Below are experts of layer 3 (counted from 0) of a mixture-of-experts language model. Rows are named router (the router's row for the expert), gate (a neuron's input weights, with its number), up (a neuron's input weights, with its number), down (a neuron's output weights, with its number) and show model dimensions 0-127. Each number is 50 + 10 x the weight over its row's rms, rounded and kept within 0 to 99.
Before each expert's rows: "gets" lists some tokens that make up at least twice as much of what it gets as of all text; "mostly gets" lists some tokens that are sent to it at least half of the time. This comes from a sample of Wikipedia text that the model never trained on. Tokens count by the router's weight.

# expert 70
gets: ",", " ", "19", "0", " b", "),"
mostly gets: " those", " dis", " because", " civil", " based", " water"
router:62 61 51 58 58 64 42 61 64 59 54 39 39 60 56 53 37 44 52 59 38 39 55 61 61 42 63 62 46 66 55 52 62 44 56 47 37 60 38 38 33 35 56 62 45 38 46 65 55 62 60 43 56 46 38 38 49 37 47 56 54 45 35 40 60 57 67 43 56 58 40 37 44 64 35 44 40 38 61 57 46 61 62 39 37 46 47 64 61 41 39 54 61 56 53 62 58 64 38 50 51 53 65 36 38 62 39 56 34 40 42 54 45 41 64 41 54 60 54 36 59 38 63 40 31 40 50 63
gate0:52 41 39 35 54 43 49 50 49 44 31 49 56 32 42 75 57 50 54 42 39 62 54 45 62 60 38 38 68 53 39 54 47 50 46 64 65 37 43 54 49 50 60 64 49 49 56 57 53 59 43 61 51 54 45 47 55 44 57 36 38 45 36 42 49 38 38 49 53 50 64 54 50 31 53 54 33 39 43 49 43 46 36 44 35 48 61 52 39 62 44 55 53 37 65 34 30 55 55 66 56 39 38 61 55 47 55 67 50 40 51 47 74 43 47 65 67 50 55 35 41 49 74 51 54 43 32 36
up0:69 46 70 49 40 45 53 40 52 46 41 51 39 52 65 54 69 49 50 38 40 50 58 52 44 48 59 48 58 55 43 53 40 72 46 46 54 54 51 62 55 31 44 56 48 41 28 49 48 67 52 31 56 59 34 43 42 64 36 57 42 49 49 49 52 65 62 47 44 51 69 45 42 50 46 41 57 37 57 47 40 38 48 58 63 48 48 42 58 37 57 74 41 43 66 33 63 55 58 36 45 49 57 33 49 66 42 59 64 45 29 45 42 51 67 71 46 57 43 45 33 45 48 46 56 43 65 42
down0:40 50 50 53 65 41 48 82 46 64 40 44 44 40 42 38 55 44 63 42 56 47 46 52 43 27 32 57 64 54 43 51 42 40 66 41 43 56 61 27 47 47 52 46 61 30 52 45 38 48 51 52 56 60 44 45 36 41 37 56 67 60 48 51 56 48 50 57 54 43 42 45 39 63 55 44 54 55 46 51 77 52 45 47 37 36 73 44 41 49 48 61 49 32 62 38 51 47 53 47 37 34 47 44 54 51 48 55 57 53 51 50 39 55 54 27 34 42 40 64 56 42 36 61 58 61 47 35
gate1:65 52 50 42 43 58 58 52 55 41 51 48 77 45 61 53 36 40 49 56 55 57 56 41 61 63 47 55 61 49 60 48 53 51 26 75 49 47 42 32 61 50 45 64 60 58 46 48 60 42 48 56 31 51 62 57 65 46 41 55 40 63 43 66 35 54 41 53 40 38 47 52 53 50 45 55 53 35 56 44 35 49 50 42 48 58 41 69 42 45 53 43 58 43 40 59 44 29 79 61 67 34 35 53 51 57 44 66 36 55 40 55 38 29 45 61 40 51 40 56 39 54 48 45 40 57 58 54
up1:70 55 55 30 40 45 47 55 54 59 60 19 47 38 58 69 58 32 64 43 67 66 47 47 52 36 53 32 37 38 58 29 52 42 56 61 64 37 57 55 46 48 61 35 33 63 52 38 42 32 48 44 57 51 53 34 57 36 60 64 43 50 42 35 37 62 54 53 42 45 52 39 58 54 36 33 59 38 43 49 45 55 41 51 48 50 59 57 44 41 49 41 59 57 41 57 46 52 45 49 65 55 54 67 45 55 50 51 40 50 31 56 54 45 59 46 45 68 54 43 50 63 48 44 40 52 48 45
down1:32 40 63 61 64 63 59 54 44 23 46 48 51 63 51 58 47 53 45 47 40 51 42 57 60 46 49 48 51 62 45 56 51 48 63 51 46 66 41 51 24 45 49 48 46 48 37 55 68 46 58 55 43 36 63 41 48 64 68 38 48 53 31 33 60 55 57 40 30 52 47 50 46 50 52 43 40 53 49 61 48 67 53 50 44 53 44 34 42 27 45 34 44 55 50 51 50 46 61 45 48 38 52 55 60 41 54 38 39 63 26 58 47 64 54 66 71 39 40 25 43 55 43 56 55 58 63 40
gate2:51 59 50 51 43 46 44 52 20 38 57 49 52 47 62 59 46 53 48 31 75 45 63 50 71 58 55 56 62 51 37 51 32 45 39 73 40 39 62 65 48 41 60 56 62 62 47 54 63 47 54 63 51 51 33 45 45 51 27 46 51 72 61 70 47 27 54 60 51 41 53 47 52 29 51 47 54 62 44 50 50 44 43 55 53 48 68 51 50 67 56 37 59 46 64 50 45 38 60 49 44 40 35 53 68 44 58 52 44 58 42 52 45 56 45 62 54 59 48 46 51 53 54 62 43 43 44 31
up2:44 57 54 39 49 42 61 43 49 59 42 49 61 63 54 57 39 34 44 50 53 47 65 47 54 48 55 35 37 45 59 57 63 62 51 39 26 45 45 51 64 33 34 50 58 63 59 44 55 35 37 60 40 60 53 41 50 53 66 64 52 48 45 43 54 64 52 57 40 53 55 40 38 49 66 59 48 35 32 62 55 33 35 41 57 57 51 41 45 45 67 79 48 44 54 40 58 50 58 46 41 33 58 45 39 46 46 60 53 41 47 61 38 63 28 47 36 63 43 56 46 42 44 23 43 61 55 47
down2:46 46 65 46 49 44 56 50 45 56 37 57 41 49 48 53 44 42 47 58 55 54 42 35 54 40 53 54 52 46 38 70 49 42 65 69 53 33 43 25 54 65 57 56 35 68 48 48 28 44 52 48 36 43 58 55 46 47 44 50 55 35 47 39 54 57 39 64 60 51 53 57 38 27 48 51 39 51 38 53 54 59 55 70 55 83 52 62 37 44 58 66 61 33 39 54 71 59 53 60 62 60 46 46 49 70 56 41 36 58 61 57 56 40 56 48 54 40 66 54 47 51 62 49 58 50 53 45
gate3:38 49 42 69 47 45 69 41 41 39 48 67 54 47 51 36 41 60 64 44 69 53 50 41 40 49 34 60 59 50 66 38 40 68 36 41 44 50 56 47 54 41 42 42 53 47 56 58 45 62 44 47 34 60 68 55 61 55 54 65 51 61 65 67 54 53 52 49 52 56 63 36 52 51 55 36 49 46 45 45 60 30 42 51 52 64 51 40 39 44 32 48 65 32 38 37 46 44 54 54 51 41 58 52 62 57 34 55 47 53 40 48 49 46 38 35 59 61 45 68 35 31 71 40 40 57 45 63
up3:37 53 42 55 46 40 53 64 58 47 49 54 44 37 65 59 60 30 50 69 61 48 71 37 40 55 33 49 44 54 43 45 44 35 43 67 48 36 62 39 44 55 37 59 30 57 47 66 46 49 39 53 39 54 47 40 31 35 50 69 26 48 45 32 63 45 56 69 44 53 50 58 58 61 48 64 63 40 55 56 57 58 55 27 44 44 51 58 45 59 38 62 64 38 44 39 42 48 36 50 40 45 52 39 55 58 57 49 56 38 60 46 40 58 50 59 41 37 47 55 37 51 48 51 32 44 57 47
down3:35 50 46 43 60 50 45 49 49 35 55 51 44 55 36 46 41 44 49 29 45 59 51 51 47 53 60 62 70 69 53 53 53 47 39 63 37 46 35 61 47 55 78 42 48 48 45 45 35 40 43 40 48 56 51 56 61 63 46 52 59 55 59 45 44 43 54 39 58 64 52 54 47 47 63 64 72 48 59 56 71 53 31 58 41 44 63 39 59 44 44 53 53 50 45 27 48 51 55 60 63 54 57 54 76 51 41 36 68 48 41 47 33 41 38 40 43 37 52 63 41 39 48 29 50 40 44 65
gate4:29 34 41 49 47 56 46 40 51 43 45 47 63 34 65 49 67 47 74 52 58 32 59 55 46 55 58 50 56 57 59 49 55 48 48 49 52 45 50 52 35 53 51 65 43 45 62 26 41 57 47 55 49 46 49 47 60 43 46 55 59 64 66 57 40 46 49 49 40 45 58 49 57 41 58 55 47 40 48 36 51 32 46 65 30 59 40 41 35 54 52 51 49 40 39 76 47 44 53 38 57 26 59 54 67 55 56 63 46 56 57 70 50 63 44 41 57 41 34 32 24 48 65 56 48 52 53 52
up4:46 45 69 51 53 46 58 60 36 54 52 33 58 55 58 45 52 50 60 56 71 54 57 50 54 34 59 60 45 35 60 50 50 66 43 43 55 38 59 48 50 43 58 42 55 62 75 46 57 41 52 53 41 44 60 45 62 52 39 43 43 50 40 43 49 37 54 41 46 44 41 55 50 30 32 43 50 43 43 35 83 42 43 56 45 65 45 52 52 48 31 49 52 47 54 59 45 42 27 31 60 39 56 49 50 18 48 53 46 45 41 42 45 52 56 45 56 32 39 48 41 53 59 44 53 32 46 70
down4:29 49 52 32 55 40 71 52 53 42 49 40 29 78 59 43 42 44 52 44 59 42 51 57 59 63 61 57 47 51 60 55 43 51 49 64 74 46 47 47 67 46 31 56 40 54 55 48 47 46 44 45 56 57 49 47 33 41 44 53 44 32 45 50 52 60 66 41 58 50 60 47 55 42 45 45 44 55 48 55 47 31 55 47 50 58 50 65 67 39 45 61 50 36 48 36 38 45 57 34 54 53 51 38 46 59 51 64 40 30 68 63 59 51 61 50 39 50 42 34 53 51 47 39 30 30 58 68
gate5:38 30 63 34 48 48 62 46 36 32 28 60 51 39 55 50 50 59 62 42 60 63 35 44 56 59 35 62 69 66 64 70 48 65 55 35 71 23 43 51 54 55 56 54 54 59 43 50 59 55 48 52 49 61 54 56 51 59 48 25 62 58 61 52 51 52 51 54 50 48 47 49 65 38 50 66 56 44 40 57 51 51 39 57 50 57 53 47 33 41 40 43 45 55 57 53 54 52 55 34 52 39 49 54 52 53 62 62 55 58 57 66 64 38 34 48 45 51 30 48 51 33 35 47 39 47 40 45
up5:40 64 63 56 41 62 48 39 43 38 54 36 50 48 63 59 56 54 39 68 58 31 58 59 42 43 63 24 63 35 43 45 41 55 38 50 56 69 27 51 29 56 25 47 40 47 57 25 43 54 43 39 58 53 49 49 49 61 46 49 53 59 50 56 31 53 48 55 41 50 59 44 40 51 31 70 46 47 47 43 63 54 63 57 43 35 49 51 57 64 60 63 49 56 39 52 40 46 42 52 41 41 44 68 50 36 42 56 39 40 50 59 45 57 55 33 54 49 55 61 39 50 45 63 52 55 51 55
down5:43 49 67 52 56 51 46 47 43 30 56 46 60 53 51 36 63 41 48 53 53 36 57 46 39 54 44 31 48 51 44 43 68 47 48 42 50 44 51 59 53 51 33 49 55 28 44 39 35 57 59 51 59 52 65 57 48 51 42 50 47 47 25 54 48 50 56 70 64 40 40 64 21 52 41 55 42 57 38 75 47 52 35 62 34 42 51 50 36 48 49 48 60 51 37 48 48 50 55 49 42 30 57 35 65 48 56 49 43 54 40 72 54 39 50 63 49 42 46 43 68 64 44 61 36 35 61 50
gate6:55 38 61 46 43 57 63 37 55 46 46 46 54 36 44 33 42 42 47 51 51 63 54 53 32 48 54 66 62 48 63 44 51 53 50 67 57 45 51 57 52 58 48 49 48 19 62 64 27 51 56 56 40 58 60 58 43 71 53 44 53 53 44 54 45 45 48 48 38 49 46 47 58 46 42 68 71 40 46 52 65 42 36 63 75 35 50 54 46 58 60 33 49 32 26 50 42 40 68 50 61 37 54 62 42 39 54 71 52 60 53 52 35 54 49 62 45 58 37 54 43 53 40 56 46 52 42 47
up6:56 28 57 62 42 38 35 51 81 55 35 46 66 55 56 43 54 42 46 52 55 50 45 39 56 47 59 47 52 65 46 41 22 43 58 54 55 57 40 41 54 42 46 68 60 53 52 49 35 49 52 52 52 47 51 69 49 40 56 52 37 43 48 55 53 60 33 27 48 46 62 47 54 51 40 41 49 60 49 57 55 41 44 53 40 42 28 34 30 51 45 45 52 56 62 56 49 39 50 57 47 61 39 70 36 63 36 46 48 35 49 62 48 34 58 63 45 57 38 37 36 42 33 50 52 47 54 64
down6:57 53 53 60 25 38 47 67 34 56 58 35 48 59 57 49 47 63 50 40 45 45 55 47 64 57 51 56 48 23 46 59 56 49 52 68 37 44 40 57 44 41 55 46 60 48 48 43 47 51 38 64 45 62 55 47 54 46 53 45 67 58 56 49 56 53 38 45 64 47 40 60 47 31 52 62 41 55 58 45 70 53 65 72 33 50 67 62 66 60 49 53 52 58 53 42 26 61 54 43 52 50 40 41 56 59 48 49 55 38 34 48 37 34 48 61 47 35 41 48 26 46 54 51 65 64 68 53
gate7:45 38 39 36 61 52 60 56 30 57 42 63 68 51 50 61 36 56 70 53 65 68 42 45 54 68 44 52 64 54 53 59 43 59 33 39 60 46 46 47 50 32 32 67 59 59 44 42 50 43 41 48 47 34 65 47 50 51 54 55 56 33 58 39 49 52 55 54 37 34 45 53 35 43 68 29 55 53 62 46 40 47 53 54 50 58 42 54 67 54 54 63 50 31 43 49 34 42 51 51 55 43 42 59 72 56 42 48 45 45 55 58 40 61 43 35 55 64 60 53 36 56 44 55 38 62 58 38
up7:43 41 44 38 55 38 45 50 56 24 56 37 37 38 35 54 51 49 42 52 37 53 52 41 36 51 47 39 46 62 50 43 41 33 51 54 57 52 49 48 45 41 58 75 58 54 51 51 26 61 70 65 53 48 55 50 54 46 43 59 43 46 53 41 47 48 54 61 44 59 41 48 33 49 55 56 52 47 74 59 67 62 49 48 43 49 39 41 69 53 47 54 51 41 48 41 54 44 60 61 36 72 50 53 56 59 61 57 48 32 55 41 61 53 72 34 46 46 50 50 77 64 61 68 54 41 53 33
down7:54 41 63 42 60 66 57 65 42 45 40 78 67 59 58 58 47 53 48 52 36 55 50 34 57 47 39 51 42 33 40 49 41 50 42 37 64 54 49 60 49 51 60 58 51 36 39 46 54 52 49 42 54 56 59 48 64 64 38 55 27 38 34 53 46 58 47 55 52 36 29 53 47 51 44 41 60 64 38 68 35 39 32 62 48 49 60 54 60 63 48 49 39 46 36 59 55 43 26 56 52 56 50 54 44 60 51 55 65 51 44 66 35 37 44 58 59 33 50 48 43 34 57 67 48 36 49 46
gate8:58 42 43 43 65 53 72 56 59 62 65 44 64 50 54 49 56 52 55 42 61 43 51 75 52 59 40 62 50 41 48 67 48 58 58 34 51 28 48 58 39 68 29 48 58 65 53 60 50 52 42 47 51 53 47 35 61 56 46 60 49 42 47 43 63 47 69 43 56 55 42 69 63 49 53 43 74 70 55 57 48 44 45 60 44 56 55 55 39 70 62 41 43 51 40 55 64 37 76 36 53 47 46 51 50 39 51 49 46 52 54 66 53 47 46 61 39 51 48 54 57 60 69 59 39 52 56 35
up8:49 51 54 52 40 60 48 46 38 53 36 50 57 46 39 31 49 59 47 43 34 57 44 46 51 60 41 46 51 36 39 70 46 50 28 59 48 36 42 50 67 47 54 64 60 52 53 57 57 45 61 28 57 43 56 43 53 63 64 54 49 42 44 50 34 62 37 27 38 59 51 60 38 48 44 55 47 25 43 39 55 36 45 55 59 37 34 63 40 41 64 57 59 53 67 58 62 58 53 32 51 51 37 75 37 61 64 50 58 67 47 52 49 70 63 45 50 51 47 47 50 48 41 35 50 45 50 53
down8:48 67 62 51 37 40 43 52 66 56 65 46 51 57 30 50 45 45 35 59 49 24 49 36 47 70 63 48 59 37 57 56 44 35 55 25 49 58 32 52 41 38 44 48 48 44 62 68 44 39 58 45 62 66 61 61 60 52 47 56 51 55 52 58 59 60 50 60 45 33 46 49 59 61 31 43 58 31 53 33 48 41 58 47 47 48 49 54 64 67 51 43 52 45 37 59 47 65 44 68 49 60 53 55 49 39 64 58 55 61 31 60 35 69 40 60 56 45 49 45 42 44 54 54 56 45 49 52
gate9:56 42 51 49 40 51 45 60 49 42 64 60 50 65 55 70 43 16 75 43 38 52 48 46 35 64 33 56 56 53 53 59 36 69 65 57 43 47 49 59 42 51 35 37 53 59 64 50 37 47 39 47 48 53 57 71 57 52 55 55 54 59 55 72 43 52 44 52 51 53 43 52 41 59 32 52 50 53 51 57 52 59 39 63 45 49 49 34 41 59 45 52 47 36 37 41 64 41 68 60 49 36 46 64 63 48 52 78 44 50 57 54 37 40 49 62 60 50 49 54 44 50 55 36 47 59 51 36
up9:53 74 59 42 45 36 65 34 43 35 47 52 52 47 47 60 50 38 31 48 50 57 44 32 62 50 50 67 66 44 38 41 67 43 49 48 64 50 52 58 57 47 46 40 44 49 37 32 49 55 62 49 38 31 50 40 55 48 37 57 59 51 34 55 58 56 46 41 45 50 48 40 45 51 61 35 51 42 61 47 69 54 58 39 44 60 50 53 39 32 53 77 73 36 48 45 51 59 57 46 41 57 50 37 52 39 49 47 53 22 47 53 50 43 50 71 56 54 46 50 34 52 42 60 44 59 36 37
down9:66 49 43 46 40 35 21 48 64 44 50 55 44 62 47 44 47 45 59 60 54 53 41 45 36 52 54 39 56 43 58 56 43 47 72 45 58 50 53 47 73 42 53 46 68 27 34 54 63 45 46 59 45 57 42 51 57 33 44 40 58 66 57 29 52 50 59 72 53 44 60 50 46 59 52 66 39 56 43 53 51 49 60 51 45 55 49 50 61 41 66 56 58 74 55 35 53 50 46 42 58 46 36 45 29 49 42 46 55 56 33 49 29 43 58 46 63 48 28 48 63 49 44 53 65 51 43 40
gate10:63 47 58 48 61 34 55 52 45 40 58 68 51 47 64 44 47 31 53 46 37 56 56 46 49 53 23 47 44 56 55 51 36 62 60 50 58 52 37 53 45 35 39 44 47 62 47 57 42 54 24 54 44 35 53 42 55 42 28 46 57 40 54 54 48 36 55 72 43 57 53 48 73 28 66 57 50 38 33 37 53 40 57 56 32 68 46 32 50 43 54 54 45 46 42 58 43 50 57 52 59 61 46 60 63 46 62 70 72 57 56 56 53 50 46 42 48 54 54 55 39 55 39 53 38 44 50 59
up10:56 63 58 42 55 44 43 46 54 61 54 44 44 27 55 64 50 50 48 43 54 40 69 40 57 54 64 70 64 77 60 51 48 37 27 44 49 48 50 41 55 56 58 50 59 48 55 43 31 53 43 45 30 47 54 40 38 45 32 32 50 48 43 45 59 54 52 52 35 44 32 41 51 53 42 73 49 47 47 59 47 64 68 52 50 69 54 56 51 47 58 49 43 42 44 40 51 43 48 58 40 45 37 41 52 62 52 50 53 32 51 64 68 60 57 34 58 62 44 53 53 41 62 71 40 34 55 38
down10:51 51 24 53 56 46 52 53 30 61 48 66 54 57 46 44 64 45 60 48 44 56 54 60 41 50 60 55 43 38 48 52 30 63 66 36 53 42 50 57 51 55 56 81 42 44 47 48 50 59 49 56 48 68 49 38 45 58 58 35 37 46 59 56 64 60 47 35 45 49 58 46 51 48 60 49 24 48 44 56 26 41 56 43 44 56 64 46 56 51 44 52 45 62 63 37 61 30 40 55 45 51 28 42 54 51 52 61 21 40 58 49 42 48 47 49 60 47 42 62 64 35 56 41 66 57 48 50
gate11:26 43 47 52 62 43 48 42 51 40 48 48 67 57 62 26 49 53 53 50 71 51 58 42 48 48 48 40 62 68 48 40 35 52 58 63 61 35 33 46 50 47 30 58 52 59 51 42 50 23 41 40 42 55 40 56 39 49 55 58 62 53 48 56 26 44 30 66 46 61 49 50 50 54 67 48 50 55 61 43 44 37 49 51 61 65 57 30 51 41 50 61 59 54 44 35 39 63 48 49 52 45 49 62 61 29 59 51 52 71 44 54 31 44 41 48 47 54 51 45 49 45 50 51 71 42 42 50
up11:49 36 63 53 57 60 41 56 54 40 47 40 30 24 51 40 45 51 43 39 62 35 62 33 55 47 53 53 47 64 56 39 56 29 38 39 46 44 36 27 46 53 61 46 51 41 66 55 44 54 30 56 45 56 61 47 62 50 60 49 51 51 66 41 35 54 57 53 36 48 46 53 53 46 50 43 47 68 45 39 55 57 45 48 65 55 56 55 38 36 53 63 48 59 62 61 52 27 50 55 37 78 53 63 54 54 38 62 46 39 45 65 44 60 49 30 56 44 53 51 33 54 52 33 51 51 54 60
down11:49 72 26 44 46 48 58 68 64 36 46 55 43 52 41 40 32 56 56 48 53 32 47 49 38 38 46 63 51 51 44 39 43 56 58 44 50 53 54 56 20 54 46 58 43 57 39 62 54 40 39 68 51 69 45 57 62 33 33 62 50 51 58 65 49 49 43 49 55 31 50 67 44 61 35 50 44 63 63 44 37 42 77 56 37 48 46 53 47 60 30 46 54 41 49 38 47 51 53 51 56 50 41 42 42 54 62 50 53 57 37 59 51 49 47 54 40 57 53 36 68 47 44 68 46 55 61 53
gate12:46 39 54 64 53 32 80 50 43 30 43 49 51 58 48 54 78 58 53 38 40 48 48 42 29 46 42 69 38 52 50 60 64 59 42 45 57 48 42 60 47 55 49 39 59 39 42 45 56 54 41 41 60 45 52 57 45 39 62 63 36 47 38 52 49 62 44 39 43 58 50 67 46 36 46 62 36 59 53 47 45 46 43 57 47 56 45 42 39 45 60 56 59 34 51 55 60 53 64 60 53 36 57 39 57 46 58 59 37 72 55 58 41 56 51 52 31 57 41 44 45 43 72 71 41 42 59 62
up12:46 44 51 59 35 49 57 54 49 55 46 51 53 41 36 40 43 44 60 34 45 34 56 41 30 47 65 45 60 53 55 37 60 62 67 58 45 40 61 53 47 57 35 55 54 55 55 48 48 57 53 56 48 50 34 68 53 62 40 40 39 52 42 55 49 66 56 56 44 44 35 21 38 58 38 31 53 55 66 45 40 50 58 52 58 35 49 71 58 58 41 46 53 59 60 35 48 62 43 50 50 45 70 57 56 47 39 24 46 46 52 44 58 65 49 42 39 50 45 44 57 44 17 55 46 46 41 33
down12:62 52 70 50 49 67 50 57 52 52 62 49 44 40 38 52 45 40 58 49 51 43 77 58 46 72 54 55 59 48 53 44 31 80 55 30 62 55 54 61 48 47 63 57 65 56 67 46 46 39 64 73 53 65 52 46 36 55 46 46 46 46 37 31 66 60 48 44 44 60 48 49 53 50 52 58 46 39 53 56 45 55 35 57 57 66 42 47 50 41 31 54 52 40 45 43 47 60 36 66 50 56 52 50 66 37 32 54 31 39 54 51 49 42 51 54 51 48 62 60 68 47 52 43 42 65 48 52
gate13:62 72 58 36 50 46 50 53 46 55 37 33 57 60 57 69 60 67 66 41 48 48 56 59 37 61 27 56 37 54 51 58 44 47 51 61 39 28 38 53 41 62 35 50 42 43 57 44 56 60 48 55 45 59 52 56 69 49 63 55 48 46 48 55 47 48 59 42 58 42 52 51 55 39 67 49 44 66 59 53 53 64 48 48 41 45 40 43 47 63 75 38 61 58 24 47 43 39 59 60 38 22 34 39 56 63 60 47 70 50 56 41 47 55 53 58 50 55 55 42 46 43 47 58 63 53 45 42
up13:64 55 59 47 44 53 57 44 50 55 65 36 43 48 53 61 59 47 58 72 52 41 36 77 43 66 50 51 67 51 57 44 40 49 49 58 51 46 49 59 38 58 38 57 70 30 50 55 54 45 46 39 55 51 46 65 45 49 42 40 49 51 49 46 48 74 58 29 51 63 46 47 64 31 49 34 44 53 48 46 47 56 54 54 41 46 57 29 49 60 56 55 46 40 32 51 37 44 71 64 42 33 55 46 53 47 45 55 41 46 52 58 47 26 61 51 37 62 26 55 43 38 48 42 50 32 58 63
down13:46 54 32 69 66 52 51 58 34 57 42 69 64 38 36 56 58 54 54 56 42 56 55 48 51 55 41 65 47 47 42 42 42 42 61 48 62 65 48 47 48 70 53 42 35 45 49 45 48 45 67 54 42 56 52 47 68 42 44 47 48 60 45 41 59 57 33 40 60 66 61 37 60 62 42 75 61 54 39 48 37 46 57 36 63 65 54 72 60 56 57 35 51 37 45 57 39 64 45 42 43 54 47 38 55 46 59 48 43 48 60 50 30 33 48 42 31 50 51 51 53 37 44 74 40 51 55 50
gate14:54 37 58 43 38 42 38 38 64 32 58 43 54 43 54 47 71 43 29 60 42 59 43 50 49 58 43 41 50 52 64 49 49 56 52 37 47 37 41 54 45 42 33 47 65 53 42 28 62 44 57 52 57 51 64 53 45 51 55 43 44 54 64 58 62 51 60 63 60 49 34 63 49 42 65 51 51 41 42 55 45 53 45 48 45 38 44 46 45 63 45 69 64 47 37 44 59 51 58 59 62 72 40 45 56 51 61 47 49 53 63 63 48 51 45 39 81 52 66 46 26 53 34 59 64 69 60 54
up14:43 43 41 65 70 37 53 41 49 34 44 47 52 58 49 43 55 48 64 60 37 60 70 53 36 53 42 70 55 67 56 32 58 45 62 51 33 60 50 53 59 28 44 64 35 42 50 51 43 49 58 57 39 47 55 40 46 45 51 39 46 57 62 45 45 61 40 40 51 33 26 45 43 40 48 73 54 51 66 42 40 47 63 54 61 40 57 41 52 53 55 62 46 59 63 38 60 57 36 53 57 36 45 38 49 67 41 31 49 52 53 42 39 49 36 65 45 52 47 61 65 65 43 53 39 51 54 39
down14:32 45 52 54 50 47 61 55 57 45 30 53 62 37 48 60 48 36 49 52 29 60 54 48 67 55 51 51 35 65 41 38 49 55 36 61 57 45 49 52 50 67 44 58 52 45 48 47 59 56 52 62 47 56 48 56 54 68 49 58 49 57 72 49 49 58 55 51 57 48 43 51 21 40 87 59 55 57 47 63 53 39 61 54 47 54 48 57 45 29 68 62 72 45 51 61 52 32 50 35 50 53 53 39 66 73 50 62 32 45 42 41 47 37 54 55 48 40 57 56 58 46 51 47 58 60 45 45
gate15:47 56 49 45 38 52 35 41 55 30 59 35 53 52 52 65 41 39 54 44 54 48 62 28 33 64 51 45 69 32 54 43 34 55 64 46 51 36 51 41 56 26 46 48 52 42 63 59 56 55 29 72 49 51 50 67 35 71 39 47 48 68 61 45 33 38 53 54 50 56 66 52 54 42 50 41 63 39 48 49 43 41 42 46 63 51 49 57 48 49 52 53 41 41 43 43 45 40 54 49 70 37 41 54 51 62 49 49 45 53 52 61 47 44 49 54 48 55 43 52 42 43 36 66 68 73 35 44
up15:63 49 65 45 40 62 38 43 57 67 27 52 41 34 54 45 32 67 56 42 44 43 39 46 39 48 61 64 44 36 63 47 44 37 57 63 58 46 47 35 52 47 45 48 52 44 43 45 51 60 46 53 56 43 47 60 52 54 50 52 54 38 44 51 50 54 54 50 43 42 48 48 49 74 31 48 48 39 43 50 67 62 42 54 51 51 46 37 64 72 49 63 64 51 40 58 46 36 47 40 41 54 50 70 53 45 63 42 48 41 63 52 55 65 46 44 37 68 56 28 62 57 62 48 18 47 60 39
down15:65 57 58 41 78 37 48 36 49 50 31 45 45 50 48 53 43 50 50 55 57 32 57 67 50 38 45 40 46 47 59 59 39 35 51 47 59 34 58 40 66 53 45 57 71 51 61 27 54 49 40 47 41 41 55 62 53 43 50 61 54 43 63 59 55 66 45 56 48 38 40 46 62 56 46 42 55 52 65 59 53 68 75 61 63 57 55 38 42 51 47 64 55 53 55 55 45 44 46 42 52 45 41 37 65 37 28 47 35 49 59 44 53 43 36 52 55 51 33 55 50 40 42 66 41 32 40 41
gate16:42 68 27 47 57 46 55 51 52 48 54 63 50 52 56 55 65 53 47 41 45 62 43 58 54 66 45 68 56 47 63 54 44 65 43 43 64 34 47 58 51 64 44 35 46 59 49 39 42 52 40 65 49 44 59 41 67 61 41 47 41 29 55 64 51 40 45 54 47 45 50 46 37 51 44 37 51 45 26 40 66 54 47 58 44 60 66 48 52 66 43 41 34 43 43 48 59 41 25 44 60 53 53 67 71 68 48 54 44 70 56 63 44 42 41 52 52 57 30 44 51 36 43 51 31 46 47 57
up16:65 49 70 35 49 53 50 57 62 59 61 36 69 57 46 47 54 47 47 75 54 48 53 42 50 52 57 61 46 41 40 56 72 36 53 54 24 40 50 45 48 46 42 52 54 49 56 50 49 50 58 44 55 49 46 41 75 58 52 44 50 57 60 51 35 53 45 46 50 45 57 50 68 59 48 51 46 68 58 56 58 49 38 64 57 51 52 52 44 51 71 34 35 55 37 61 37 77 40 55 72 50 45 38 56 31 41 63 44 52 31 51 57 37 52 48 41 53 65 48 61 50 50 59 56 39 70 47
down16:48 45 42 45 55 58 47 22 48 40 63 63 41 37 35 50 37 62 58 55 53 60 49 48 46 51 44 41 40 57 38 68 43 68 34 47 46 50 49 44 61 42 51 72 61 56 42 33 44 30 54 52 65 49 56 32 45 53 48 58 50 43 47 48 60 58 51 46 49 64 63 33 57 57 59 45 40 61 50 55 62 58 63 46 40 47 43 56 54 49 62 39 51 48 49 44 41 44 59 61 47 53 73 35 58 60 45 55 76 45 52 45 49 50 62 54 78 36 40 51 50 56 53 46 60 71 30 40
gate17:48 51 49 54 50 50 79 47 70 35 46 48 60 41 61 56 64 47 45 38 49 59 63 27 48 61 43 36 50 43 48 43 54 45 49 53 70 44 58 73 70 39 58 49 57 54 65 64 73 31 50 33 62 60 59 49 43 65 46 48 42 49 51 66 33 51 49 47 49 54 52 36 54 50 64 35 53 54 51 40 48 48 39 44 61 42 42 56 55 47 46 42 60 49 32 48 49 50 47 35 52 27 47 38 60 31 57 54 41 40 67 58 67 63 48 43 41 54 49 51 46 44 49 50 46 48 36 50
up17:41 42 47 51 54 49 55 45 44 62 34 61 49 40 37 50 57 61 57 50 58 38 35 37 62 48 49 40 42 49 62 51 55 54 57 42 33 53 69 45 59 56 54 55 59 60 52 57 55 63 60 67 27 39 54 51 31 45 41 42 50 67 49 50 48 46 58 55 73 51 33 61 52 65 45 57 56 61 52 39 44 66 60 44 53 74 39 55 51 33 55 57 54 29 47 45 43 35 47 48 68 51 43 45 51 38 42 52 47 58 45 61 54 79 60 50 49 38 46 61 70 44 52 47 31 54 64 58
down17:53 60 48 44 60 59 50 60 50 35 40 35 43 46 51 69 51 49 43 52 46 45 43 39 42 46 74 45 43 46 52 50 51 44 51 45 63 77 50 53 71 59 45 46 58 38 50 62 62 65 55 28 51 60 52 53 65 53 45 41 32 46 56 46 38 32 52 64 46 55 49 42 40 56 49 50 59 50 31 67 51 24 53 50 49 40 57 48 47 35 53 48 55 38 37 40 45 51 63 21 53 64 55 45 59 37 40 30 53 52 38 44 40 57 47 54 46 66 58 32 31 49 48 63 54 45 49 41